Experts of a small language model.
Size: width 192, vocabulary 2048.
Experts: 48 experts in each of 13 layers, a sigmoid router.
Training: a variant of SOAP for the experts, 648M tokens, 5287 steps.
Below are experts of layer 5 (counted from 0) of a mixture-of-experts language model. Rows are named router (the router's row for the expert), up (a neuron's input weights, with its number) and show model dimensions 0-191. Each number is 128 + 24 x the weight over its row's rms, rounded and kept within 0 to 255. Numbers have three digits each.
After each expert's rows: "comes after" lists some tokens at least twice as common just before its tokens as in all text; "mostly gets" lists some tokens that are sent to it at least half of the time. This comes from a sample of Wikipedia text that the model never trained on. Tokens count by the router's weight.

# expert 1
router:080097160122121110141136109135129090147121139128092128137104152150130127128153103099159138166143117117105115129124097112137126133084151107132120128156112161080119135142102154063150122105137109112124158137152097126131124162117132072152144152121144124129136110141113118115154114104116118087175172149120142129163122172151113095124121098104116129146155110139093138112175167116153132079094121130092119134155119101117132148140134098127102139157123106089131113117085138143113059132118137066136132118117139138085045113145127155125131150119164121121109130169144141074172093100148131111
up0:134123123124121120144100110133163122069123142168145149129138180128123115086114109122146155124116139136157104109105141085116142139121105146130114083103134132148143098125146113172133149074126102124131115122076105112143148124093125117127139144134180117120114129127144129120118169167112162150182145101107142101154122095120140147131157129129146091125171107126137109115179171124128134125130132153158124160146117110157140075146128124141140099121123136051143135116129108147162084085137089123141103192110182125087124102116103081104148104098112152122123097119080175132128135118134112110
up1:121111112136121130109097114148139108130119149112149153117114129129185124107136156157136117088105145158106157081114142125166096106137102097126111141126129113108148156137138118180111132182152135102122091187130118129142129108147157151122109126151155138147118125100122126128149125128177137147131163108106066148100109096112124135129122138163150069140115126122121111177137148080101115098118153087123083157131110157153134127141179115113096118170142176131127079129131080113161121107138152115141170162125134107146149108119110099102131126140113183140134163109127122086067102104126099128
up2:152175109127173151139145133109136130125144105131115137141130150093133131119132120152054115144111107132116117136125140103085107143151122144146162151080157145076144074166167124124157160140119124105140191115161150170150079153127130132148080108126108121139154112131157142139143134160125100137143111112128138115073128123131158142135167109130092146109124145176140124120116127135107166134101139148141107148155099129135119123157171133135193120102127071113140133152136124127123127131114111080121171145112138108101147178119081119107117172157143124108120138121092133104130166076145104145
up3:062139114110165124103139171087133101142111131076092133109111110153087116129159154134136127122105124131136147139128153112153077101100164072100151103132091116132135083151143130089153127116131156119165145089167146148120129154118114135123151135145130116088160096137109080151153107142131135123116114151121123099141079122105128172108143146073135107125130156147121103119161113122124185078108120137099146144188120139146122123142123111118100143119159130126144137112151089154134127171108126124131160141072147106147108098125154151146124119133150145087104125177102127105137140143116176149
up4:157100156162126102171094152114142112121106093140117129162133126161137142146172100126137112107089147137124119150158148097128113104094124098127140147170080121163123166151099090086103119148134131132099119101118101155105065113135133070119135140132106083101116142148153104126108076145107141103090128151115121121151110118162145094124122103136166144112127084132097119160173119095097136131105091106131094131151140139127086127098126140111139103115114139103159106101117104106114164115112085125117127105093147132138113113147133129163089105164145149115104107118193152123159160111138093120
up5:130099115145137151128115100108096125112138159178141156145115110129085121125084101116102101102142129135124165117158149109142164097140159114085109118127120147132157129104159111154098132126138159119083143119161109083105107158118136099149103171115149131123167154126156114150147130162114113095095150122115141105171134153178168146105103118181130155170140125122151148109118192109142159149140115072077145111135125144155088152109132139186182144147097110116161056124134081141134111120111141149114131091147118126122114144130103118133109106125116132129136154103115118150131121146150120119
up6:110111167155125142127098131172118147127123132178132099117096175119137166113143126098132165189167118113115136140143140129114120078126157142117131134148119145105104162144086113136139147107100117121178141077141135124138166169134113128111120135159112093119127151140140077109140143107138127124103143136179133155150072142127083092118085134112105133120125088153105127129134182152081102165109153135138144100109098179154116112165138133142129152106121133110154133132130137110153087120108106118088126105112153089151139170141171142138107090158105156112110126071132131124142132142167117122
up7:125151129133146116114150116123163142136120136104130113141095124135165167128108118194107131122141158157157129154168139093131106147127111092148101116166129140161076118098123129128116121095096103131099163143112125134140155109102178116141115174103138130151071148141093140147188100122170151106174117130127122131193098068135119141131160061108138129118156162151107097072115161151115126134133155131147126114134108123093112117134114131131106102137181108128133162130123142115101168111116155119085132130120144144114116076153093127163115145097101148120120118126156133155149120137111131128
up8:128133137138128133125089099111135144120128156141120136100147151140092109112125148131137147122157129173146128125116135143160119152099085139124114104087134090143163154127102125108130137099165155143144110112068137142117139149140154127134134153164167140096144118177184144100146148096122168090132142092141149163151122162173177112148140101124130096122161124134137108122141120112144117110117148134201081070158166097112165167158139130140075166130149134155145169173163147107164072112136143121131118134100144130122122102126122141116125078123099134123138152091126111106139126108142136152
up9:143084167148082134083135146102148144116110119110169108150123145125093106121156125138095180118167143082140108155120081119112095144119116117115091100105120099129143137109115153112136189139146106124130124132089138148165074116146109117093122131148133125148116076101160092109105143100161102087165085096121084127139174108129112139125121109103126080146072139076111122126152144144148160109131163117117141118127154139153131150109125092151116100144139128111110141149120128125117122139104102124133144132085103159134098139109127120169138158144147126156109147093143155139079096085128115140
comes after: "A", "S", "C", "R", "T", "E"
mostly gets: "X", "R", "BC", "A", "O", "C"

# expert 39
router:122112141144134102113151114132119110175117174147116125141152113163109096111129117140152124142117096127076158106115100136142126121119070118072136146124096164124104113103079107095105094074159140153133117156101134120146182133109116103145103115087115147122141126161087134136094118144146144134129127102128129104151135134179083132104158116133168140122105112114117101118148140106128167097109120138113097119139092125118147110151122094168124088146120152126092155146142084151142119180083174143126093141120114136111100104178148138134115147125112128124123162115157107092181167148149131169
up0:119113131117107120110147110125123121146104131120083063161148147130107094167143114180115149098142123145148101132123114136110128102086158122109157098122121127140089066122141079159146097143135133140152108110117150137130110156113120131168122120127121173152132138154120121176156125164155112136155136095144139064130172114069116163102176093114090145128141148123117138156144142101141131096127159126076158110148145162109142138128117136152130115080103155138098094136128157111105158118096151093104122120118101122141141108166129145110079139108086120148115155126129127109161156081106132109
up1:117123121097147114183098109127133125136116147090132109112162130134134105117156143118110139113093148127107102142103094142110129097160144122142105111139156159128105160098078134082167122159121143156158101118185116063147175134146143128149132145123130150142145110138109170134118112171154153114145107157092108157135103149147108109099121125124115106152076161139126143148123121140131092127127081111117155129133078131152102111102119082119134107137097157102143200112163124153117134194190125137134128108134142103106130066134129104130102109127082161119129133131148123149137151143114119121
up2:130139150146168116104144119168140108119117163116142095147108101179124124109139089130119112170163131129138106144146118167119111097148106087137132142137139179163150103158066119071126131145155133144110134150113095138159113132101151163138089091129138117089131116130117126108113137122107107128112132129109085110077119132197129111161107156171167127117112080070143136101153158122140104127134112160133099117129128119159092144125132165112132122120120121151175138147119103102137125143142112112153142109164134151129138106095138149152162144077177146106131154125139156148137140059122144117
up3:165103131105162130100117136126092122152143153174130149116136105098156119120137147179176126132123127114102131153117125110153146170135112156117096160138113149120091144126175103128101182151176133158136129113123110121185176114111133100107110155135141135131132085107095148119126106168162128132151101121123114124130135130139102112093141137093120141111158159158090080119178148062121159142092118104079101158103125125160171121154153090118127112131092116086142173153145089128130137129112115145064105127125105100137146159115099121118117142144125116129140105164122164128135149128127141129
up4:077114146116139082123153157150119125111129172060125093105177155164085134147119098123138106124135135133096153121109128119082136114127127130120117191145139095142160123083116107130090123127108164113082102119119125100126145099131131180154130149106113102155136135122148124102109120085167145123116152135116136131106140117195141122162107151142161147109100139154136106109151147122167168141126097145117147125106134118086138102111095156113130129100132135140077110078111129128091178106121137161129073135119083158159103109116098137118144141141130135097127148120170128155108130124109129100
up5:118140161137135106163101152106157118120110159170068106131108153129124110126127152129131118134122134129105068125134090149110105151061154109103129133168125131118113123116073056139109148142112130145129117138162117129108122146084134118120155154104130106141124135179088142126122125122123098104118123145112110139165135150147150141171125143145131111140177149140113115134088102067131136123138117157119097128132145141119143128128146096114113174144121099097121206107150075078115114181157152135119110101138124128129103097166133137128142131120150109136119137163129105106169150083111167122
up6:146100159148130165103090140073109131070134136107096120143122113129116151112155117146111152125133094120122076107127136164122126104127099130122148120123106138128112151066134092106114190144121117163086103113137137154112158121139121130145117128191112141131169116150086132147118171153122177106120139201129082153158131142150104126139131134114147133153170083128132125120120134116121172133117095114148131137143120119094122112145134076132134122089114064133135144170150123121112155091119141145151092169119103127133098128140131111112112074094092132114137109100164107131139145090124114127
up7:162121136149130112108123141112188118126097132113140120109139171154134131108118186146121099125121118097124097073163108144132168127102123121152107134139123112138099151139103104125131120105116124127188138091103119136098104125138121112135107138133099146138146116113110137130134160129097129141126137079087137168117139089147133145127082088144164134100126141101115130144120159098140219152126112149112100136123169116157185135109103079080136148154114117116163182154102135145140127117153134127136117140083154128181170174111136124101165088136089141131151140142123134154118149126107109108
up8:115101122104127102169116157142190121137129119105146118078107105129128112141124165133170129162149124145109123084155100153115154125140107163193121117113129135117139130119072136115126136170139152169145107111142171136094147119126172132157112145148165117139117163123165142141138117125123163097121098104123093180129142129129075159128138090132141079139135113130123163145124114129137156128135111168110093095118149122094121076144151122109130081113112166118096148113153110134110166137140140158117130080159146097129107080103089111128157102124090135106148133153119139134118155132083152164
up9:130145106096142089138094107086097079132129163078172121118090158147134138148144148109119180124121080145119168144122091124153109109090128130165143137070144159109123140124136144149124150128113146122167132119116130105127135101132118139094104111128143091129112137143113141135114092150094178147132140107133126147155139139140114157115154127138094155147130129126145133143127138122159169072104123145100167104143119136092140134167168090119112099135108123090088147077119087126113126120152142175144118130104129169136156090113150098125137099167044134146106124133122142103133158145104106111
comes after: "ed", "s", ",", "ated", "ing", "ted"
mostly gets: " with", " including", " for", " by", " as", " against"

# expert 33
router:138077178148168101107161123100121095118085155131123125128132089131109122150120135142170135121150150131143135082151185137117126130074111136095128087187143137114109146126106138132165124113171121168140133098116145146131090115096153124170102124103144105101151119186128119141095152126123128114122132102118098152090163148114114123103174116110112166122129128093128145139114159136146178094133148112147115142123123127145146072124166098125077164140164142115120130120095119135110087111126142127118116092107122170123104112126080153090099149134112099114153143128133124113165140126147181146
up0:153087096180121102160119144124112174128110131143161160118123126114156084116114184132103132165111152102140092127137112123142144135124115129133098156129136150183097120151109103157139102160143120127104111122114151143114135121160115119131130075086129124130179117163143139106154163110129126122148124132082134136135129145105144121083106134058110156110108090107164124116126133174077128128130083097089107144110098098138129159122154119149122111094098196104128099087118163105115139109125101086136123113145104161119147082140100154143096141137105115120159107115119148128102093116106132133
up1:121110079118220125151137105147109110130107126111164096148117116126131114124103131163130135113145139169098122076140121136159137082149097104107122134177143096125123175142128141141172134114104123126145146154134110137108092116105092164124125136140154123135138095128101097079137166122160152135120157111112108122127117157104145132120191151125148144143157145113104129130124125121111115156151165107118130152085086162097106129127170136066104150127128122156127131101154174125136122118091084121125133130134139138172111132114150126104140109124157143115111149114140126096099096126049089134
up2:142092122121140110166138107116108080105121155114119096154183129164154116130107122088164117150119141114095097116155097118104110156159161152123101133112122108153085135122135156149150161179110138092151117145123119099175145122101104152150097121135150145119108121134150107103140112123168132133087105124114109109085096085117118097135123113114087105174132167132118154168147115090092107077073156118137110111116132097111117131113137155128124168096133156175158124121153145156135167114131146110135114146141165121107103153135108100134169116134137132139104119134127077104095149126112072108
up3:122112123113134144088114082120123103104120155160102122143153136159114122131129132125138106136093132113094152133127141121091123118091163168110089178151110127086147149113088098122151121147166154078130130125137136150133142159133154188152116123156144131158090126129102182125124125140118134125179151106165125093103138111121080105152074155130115105110145162130098145176137133123134111116133139098137102094122118129151158121159143131095126152132135170124157122177110173153113131094117121162179116108112165128107102101070063098119143112132143106109124124115150103099147136108100132151
up4:154166138146149165116147129088147156148125145119133094078125126112104069131181164139139140125150184119149159138143116095107134128170115167203168096145118138128118093125130101091121144136160173135155151134128117118114138140109139112141087134147139155106155114129085117163162132131115137166088144121165137148126135129084131123090158114092146133166126093125087107166164142126151124133116081140115112135135144112079121148121149148101134126110150131119150125125120091166152110097106096132121125126094135128125129108162141138103152128131148118109132124176149142143117134104053163116
up5:162138126127157128136176124111148126091110101119125138095156182135106115155154122114116073127133122092143116161114133146124133177098099124137116148125128117122129140130115149086155111128125130129144154137104115121135183102132139130149129091147116110119135133101098132120087140093109110132098097126118167123104176134122146098114165100197110094145080123103128127095144172175128180147098088127120092145146152099140138122149146176114166155128116153088106144083173141116154135125133126128147095172116141087190149113109113168120157114137161121091128147130123129108136142155107101132
up6:073108165181167145139196123104081157137133130138140163127149160124098131088170130104145148134161151162136136125103152118146105120135139154120174142161114135100166111144162129127061138171147115125131137108133151128116128127123164121129127132133177140112092164131120148094078111162108138120130141161130098167097101111126129090119109101071150127097107117097126105137099163116109136131141131128161118104127168142153118106110149161158128101139114156127114150131120128096133124129117134138131150162096081125088109119131126153127085141113111124140136128168129116078142161160111088092
up7:116101171138145144179142150144138124129143117130128204188117116164167124134081119096131149124134121137130117141088168131129132141140130084150137128147150146130145149132177128148114110123122087125159039110131136112130126091100165162109138143150113132150092117149154170171154110126149102154143153126098129195127101149165152090144135152170139121137151118112115135161147120151148127117140142157083118123103131126137131116151128131150178152199145137157149139135113071145156110141085118141132112132141139110147139122150111138129123113147115151154133093092154136130127109125121134155
up8:147125128116146104153076093127149074149094115135151102141105150136139158145136168134112149127065129105151137148160089159144114106100107118099122142139138099131143126178138146114130146148153125112180148093130128141130093133104118114127132110157097130101123101141151131135103095130116128126115116133103140156175094128137129128144137101138113154110120192119149161140121148128140114136145096156130147122121152050126138119171128090112168115135143181112119118159133133144129152127076188151077120170144165144126131182132117105105098140114119099109114103125142180113146143126097175122
up9:092083112131134131131177127118113132124153155135156104133119165106110160108171151141138133108135113140154116102125121143119149132094108122123165103141121094144118116131152108165089083139158109143086114098094080146143114140105131137098129162093169112175096121169157117176141114074085181141097160102114117127135138146111130091116147102166141110131138103102150142135112111166144127151149135136113110103151168129119129122112143079173150124111097158116131146102126135114150116103167114112141147095102127131153095087142080135121118174118143141131112184075107104119115154153128121136
comes after: " ", " a", " the", "al", " and", " was"
mostly gets: " de", " pre", " dis", " ex", " re", " De"

# expert 24
router:121103142112168094099134111125165097149110194107119120150140117123097137120154118132131167141100168135121154127121117156103150132112143110084129127132129119131143118148116105132152096113138118118157164119120137118183112131120096134155132123071117159139142088121126173075090147127158117130143131172110105120174149177124135111133134136114148147108140149163113101148206127184138145091138162121130120163104163126111123106136144123135122098154182121081104107117111086085110106097146141141159130136104092149163138096159079149131102132139138128073119119145135143132113113110145155136
up0:138108126150115139117137135163140130139108121117089142129146110156125136138183125128185078086121125118137115134161119127133092107096097123154108135161157142161104107123091127093135101125149130145122103134154106180103128162136151036133113109113141153102099117084088113124118084133146138122144126164108158148115116135085163147085147104123115117141102163185074138104117125119155139113121131129148122109171149164155099128148117100153107088115140120142124117119147141111132118096095097154121186125163154118124136084115152154132099152146137117155135126137115089136149142157108117081
up1:161146163091117094053104130149131065113124100178129112145101122111137096132123112169170120121143133146130113114095122129142112161129192128117119147135130149157130087139099112110162148101131124066161149115140122115094120140143130177142143148118127071099131108163133167128107139114138137113104147119140129135132134092149128120122153127114119103135137168133071124125142103131131124098118111121114128113085154122121144081179139115112163115166164147120119075136148117141148130098158142125128154183097101150157103139111141147137167131119134148124136148116131129141128141131123215115
up2:145080156141120109115124139133135135110121118107132147120104120115145095123169191093130152125111163107118125103171087118103149156148107111129132148126114130135121124140111096138114134134131121136138151131141083157135146129115151172125082155103104133134134174130145148143160111092127151140121137130152166122125182147176146088127156123132148126066124102128125132129167160095123105117149135110137110117093183125112132154161110183121124109148053120098103131159133131116118124152119085092150173115124118108158150119134109113126132102070125168150141175098097130175177101155106135135
up3:093111093116192144112138110112069142144114153148159108141089089088134090200131138100130122100077156121128087111135156124140135106143115124123162105120155096136156093111149134112162131123141129159121129117128134169131116119130108160134149111118153138111110109106115159178108129172123143156134173138156132131111141158088172091098117165123101148135151141120140156113155109152149114121173142126118164130104116132091126110102173165147135151135169096073089132171128154139114117106128161103146142110143129161123105109140092091104143145117134126127148161118149134137106143140118162105
up4:131148068144154066111163107133123131113124151147078141118137136129083144133123183135131096108081123151137182154115145126141126129118131142126154177134136145135165123146119131096132115182127126108132109155086129138116103118123159142144149125143140137127110134108097127141115075120142152153145140124128107111176124135119099078129096163157167126179109065147117133155132134111088119131101176139139105085058118145152100138134146096136150112154123131143127160151123122104133138139126111125138123157135118148167125117099083134145116135154148079094112115131159144109155188117154157123
up5:176148135109124121116086108090122131142120133125110124152114138095150096155175161127144131109138137134090132136131150140138091057118156141125187126188161175147125145111078155132112136138102102129153121150123146134150128144139101129134142123100144129091090120077115160105146107147150116113176104102094125124161102128153101117164074142111157120134137134115089110148096167118110130121164152151120121132070130132133089089135143131086110164098121129157158124115168104128136150155130115137142165158146110146166101110146120172128129118163150144126101140117121130183108089141117142130
up6:170079129151086113109140109149132135128166122124138146090139127087111131120167091140119143098081113106139117090145129110105117119122128160138156098067161114106165091108147124119126140119091122134145123146159111107175147098142107122101112174137101135127148084145148168181123097134126134139158162103092151122133120120129086155127098097118143134139165165127132162147176138146143121177104130143103126156077130157132107114132127109149145112142151117094120152094119097086128117090116184101126141099170124148115091087125124122114136110161138127163083116100120102135114108161139131127
up7:132135136139118121114099141121119106115141131126137082096099106096113129147162092127152147136110180111152123126120135130092128112122119148127113154124121131147177136129085179119084115112098081132139131133142148106155138098134128147067106117113120108162104123133113118139106096139173159160158107133128135132154144164165161155177203135104121148135129108154135149163158130082100127137099165145121155145143107086144094088136135140113149101124114101108136134129145118142105104170138139158112151140158105154162164145150096192164140129172110101134106135151108122086146109115146180119
up8:131103124117138129120178133147149174177138140125103106112099113120132135131131078118129102057125138184108135132156139098124144106141130142148136160136152124099130084099145159154127156184126118143127130138124106099100105123117093140135157105157162117142114084137113125095114126103141129115120125177190136125109102113148166137146091154148136105140154110094140138125147127086093129140143104146102098162170182131128180126127137133144113103122131125141135154122095120172098091118148125156081121147144141106132127158135166130148115130108137124105128108088136137159206141118185108125
up9:114119131112114170142120129105157115156109087101084158091095164137161089108137102128129115129142147131138165109184113130132122115150136146155151094099135123157141106086136123086085153156129118098136132106176135108110126127113143138117145135079126129116164144109154145153110121112100129108135101145149150166139145084127096111122113121122140145108073133169146154108151152149161123157120176126156119127131075155115115162055148141163098130119138128111143072094162162088167132136120101136095092140161141155134133110099126120145116115142118100116108119099119109120088149138083131161
comes after: " (", "-", "–", "(", "^{", " /"
mostly gets: "–20", "–19", "–2", "20", "–3", "М"

# expert 45
router:137086178124136105108156113127131117145093207084120135154149139142161135119130112168113150129152109112122153088187123137087182152133107102131194094133123176158130114137148098123126099097166102110137174155160105124115147141119128139147141088121145128135134077147090171133118148078126149137138122111119126151138110173128104119108158085144133164147126119141108141121132127126142147111094130128115102148141153158109115089154148152159118103171175131116112125169137107144114115112141141138145107126120098151083120108156096131140090097149142125145122134136129125159165110167129140149
up0:172103081119136085156106143112132168129121142138162100113126106144153101093103152125126127138127128123121150108129095116090108109107103149145195095093111146145164172149144140105099119130157119172122150139147167154155174138143116135104135102097160095100125086117117095121123094130098110118119140144134081093113160176136143130116173096075095133094109164154122123163127108135126096114123115135176107157123117097143144117132132116094148141138142108157091115145095125131089152142135137157110132156128146143133126117102184150140139168142151136148112091132108159114151121156145168166
up1:091153104123140119111114116094129122131108144107149151136160131123144149101165106088109139131179134160114152115143126122134155106107118088089118100102107129129094152139109143175158150165149089169117092182180131134120134166134103170107173115122104133099113142107130087104128142125101122152108110155113140166108096135118148120139111111101106142108135165121162136109119143164189150133089170110124146154111130138135136140082117120138116145125168150080176168118080144116107134178157115103135122131168141104116114120132159149124159125157116126156154146126137170157100124106138146170
up2:113105134148072097133152150153127093152126060133152128119159092148164124133125139131122113144106119150105147134103173118098153121126164101105154120166151123123146106133106124151093100118128138132140129126114103168140147113106111105170108134092159127103121117127122127113120134103174154124164115142148103137156110132120156088122121126118132099098090131182133158150115146145168145123082142133128143150159093134146088134144126114164082135079158131117158128076131144113132168126136112138133150106170158117152104145146134086108173060055110131124108163164136139130110103133130129096
up3:075122150156093107142136117141158131192131136107105079147109165121187138116152123131131143124172121133099155133180092105124151116141081159097091130172120117120120168159180144114102111086199152130138138120156173105127110123131134113125096104098121104112170112158152093175113106127143130155120124102150126138121148088107131128126098151081172123117120127126098135140131111128116115154130166107136160164135107093137105128113128110136141118136131140117123096144106153156099102168105095103157130151132116140131127098113173134108138135140127116132117141143143123140102102166174125078
up4:169081118164102096125149123136169128081122132091112130140069107094068166138171167143114125149118175143117116103107100107138092105140132129098115145136126142134125131129098069126139117140157138153132113123116109121094156170162131086147135126125110076144098086110087129128116102126125119129127136147130137091127179137120173114176131143149115100159118121071143139131109117096132120114138099115143109092129162137150148140113110093142132105120126102115137112139158152120115117178123145115111184087118129119155146167163136132118105102138131108163138114143157106117090173095116133103
up5:064139076130120119137187143127140144136133105106129101117136138146108126101171123132145151138151094119155154089163118113115127098156115124125161090138100137154152173104148113123147128131119135145164069121117127082131153121097166149203118108114109097153116186112100157112119128103168117125140103118132099134129137058130136129139101159156112156134147116117131140122094167154140084110103120134166095126108136135121162135128076161136140124170136109126171143134159125116107118141120100143149124127132123119098121101135135086167146140133099137120172129181105161101129128113112094139
up6:156123091128165134139082125076112111179089139127147137110147164133177101159132140142143162152138149125119146115157092135115108071151121099102158144158136156133122138087122144114156098153152156145117102130145142120094144111148138121181131127156150127093157130133116118113143096101120101120129130116094117117078109135117109146184150089132124155123116130078171161091124097125102149123135133108152086123083112149070132142133073148132118121179123095103161115154155157133123143122101139135149115119121123110096183129123131144141122172139139103125164143143140122168147145161151148115
up7:086100119156116127145189140101103103127174167144162120110134143112147100092088138122104116136131099137132137146125101157157127138134148158127112138165081113124101113131145117165123163124122174138125142130112112166133122139107101133135086109084141096139128103138103143109125125113103136129145152122149122172099097112128055158141148175164143133110174105141091152149153121101127111154144087158114085160142143142129166120128153117117128094161091112084155152135164097159092145118149156127121131101121133093166129116160143133091153172143075124131164147147146162117114123142120125103
up8:133104122094138085165107114107135130137128128102152117067134096085113139116157139138100140080106170101100130113116084109102122121106121116106110092106146106138182145136089146138127126123137188076090112119091069153161137165145133151148119110159133154123084106145122162134120098130142114103173118089153113100131095165123144102107151132156120146131123103103093088178104119120150145130154132125153132116123109096123140141126118095103109086143103159108125102175111131118153118113163125147111115131136146143118153151099121125108113110149145106130136155091082105112127163105161117086
up9:158126124114121093110120154153140125146105132112149097128121139115139142122144120146144095126151136108110111096093106124178109161081120153159130123135110148131125138118109163138153115123099121131087177122110109155127104098131153163113124124121152131112141143148134137123124099112141100160085136148156131107128116145143160122130151102160104149134169171122085094208159169143164136125110151177138119110139168096100142115082149084141123089148137100167090160138091131132097158146145112143096075097089137135140119150116144128176141141122123126139091149126142136100108063117145169091
comes after: " is", " was", ",", " as", " =", "\n"
mostly gets: " a", " an", " another"

# expert 6
router:128116142140176101085131132107146109136093156141122122126153102156154120117120103104123137154091115151140150090126101057130128156080073145069130138106134172117099124165110129113174120111146090114141114165118166136144130115149115107160098085081130124129138108136133117096137138112181101110132118126124105149129179112139088128091138107142193131104126117129105148137122123192139144079107114149124105120147099122117109153124114127098110143121131136137117154176087080168135088133139141122106120125116151131113098157124149127134106160175149136133142154105123135150163135100124145151
up0:154103125109112118097117106128129143126112177144140112124160097162119155130074135106108119112117171118113159142137073095135112157157159162129119079118116146127098113133141121073176108162129104102119124142159124099107109148105116118149121105114131149119121106152154086130135114123152132117115142100098149143106145149142103119101119144142141113167179160126116107168141111200146132158088185124121162119082135155109122110124100122143128138127131094131096133092136113093137140120101129153111100148116165160126119100111102110081092070162131129094088120127105138111118174139097128154
up1:149119140132140117143106124135118145123094186113179153101135135120122135165162136142095159157137167111172136118115073114145122163116168123120156138114140156156135093118169098096115133160095110132136134121121111120144080120122098146129121143151149116105131082157124151107183171151144105129082122091109100107093127112134146092154145144100131142155133135072108125134158123146145092135112110166109092118105126131060148092133124111128127136105135119093145156116125112126135175147136114122117161085120134087116148117131179129171165128135150148143096154107111113108115083084135103101
up2:150085127099148131166090113127122139114115106104148101101143136128137150119151090104110164140106106094094153130099142096128110156123125129095115192144111136100117104110142076118158131101118087118151128149110145120136102155187115163139122107153124053153088125139155124105120147158162109128149119130146122175110149117100157124121105124152112090090112137155109129104150142160153141115139109105107110113134145155100148139088105136104103128158122163147176106147107133092126125142108164136123134145119082126104090151143088168115135116123071129090156128199146128122113107129117129116
up3:104116140168130113129110136142160148122127114086168132128122114144131125115112147094102088109104142140077123115096119164162141109125147140135141131175153144138107146086114163101150105133096132137174156137151113108136071127161111137141140120106148116172184146130149132103108179107122151137102119088119089105156069118066086107104146154118144123147122144100123110154126105160149117154125167123117103113100077130177139110116129153135129098123119092097124165145125095084111100148123113105128153141162097093098125137121150116125149152183084095149124140112092112147123122118123126123
up4:131115114076115096101143105123129148153093155135114126127125129144130124154132138146127153100150105082165164115106139160094130127115121167127147156135134108173175122150134125101100086161147143137081121129124170172147148098113108130155135122118116137151150155048137122151123111185170135145086129131097083121156131121129127109116130143113086134134125121106112154175102134116159105108137135120108108110113120121120117120090161112068092180147105158121107120138083144151139126143122167146116110140120178134120119104148092082143144158119119097122114086129111119157102162106177110138
up5:152124137100098099121098083125119104129156078132082080124138139112137167135124125135142131137145127133104101100175138113166123140152126115136109127140121151111125145163096109116105188121137104140160089135162097141109115161114141065153121083102139130129119136123147134124158117119123076130159150121120111120112090089094128095127081165081151107136125142122147125124160112127110113180093127150118159152114173111139131119129068127145150132139162131143165078159072124126144099147096143157108166106144090142132161112130110123127104140080133104130139128133094148127133131157158112173
up6:093121147114126141152145121123124110125123142095157131129152144108144109121117086152134122100106140133140151111122111140150156143125157158111171122147128157102122137125090129131078119133090137186150142157128138117099133058156159100160105108122090119141153118132098128110133120186123133156122098116120112105118124132132150154084152122119158128160163109126183096081111083132084163173136112141103167152120142179095152161125100089158096064128126130108121142150123132095157122106098148080141129141174136170145124150122153119122140133146136127109134134131124138083094175120108095136
up7:146082093093134118150112121143119130131159109098130135133097136119163144101159139129144123136077156083125111131120108118118141111058100152107130148116075169079152130131156162181121074135184114113112153141100170112100116136154108096131130120103130093169150113125119139131117143138109116169146117135143127110131161124145105109142138156093139158149142131164060154164160094147149114108109112132136102140132105113135128122126127110158142125102183122174131142124120141112101140155155121165137099114106123097169095136104150126121158147116158132108150099113102136137184096136105146104
up8:105098140139112115115123134082096136067090116145096088154155151151135163132113142146107129100148094107138118073169094100103104089128119099114125136131136112177114131117095156100141154107128145142161139134134151118091148150149102091117139121141092102133160126108148098132096148126127105145170090105113121142101109133144125109127140128126147147151162167112109140082154164139074126116169162105097136119091143128158096142125137085103179155126114136131126117136118141080155139118137171140147146128073127143154138117139145115112115146122112137104127193077155134122175108112099124111
up9:128140134144110101140166127088089122124123122145127120104131113129141130164098102137143128138170138096164156168164131149124095166120122130158122151151116104101153105099128109167124137115136105156105108136123115137119070106147149130165086077092148133118120130121135129122173133152131132104137135133142185135156142135166137126137128086111126148137051132181135129133097083097121136132122133132124173153124116124126111164142117110113137091151118138135091144133117179151145125099104127116061104111077141155119166140074103110127137106159166135079145093112144116163111117078132117151
comes after: "ed", "s", "ing", " up", " with", " north"
mostly gets: " up", " out", " along", " around", " over", " large"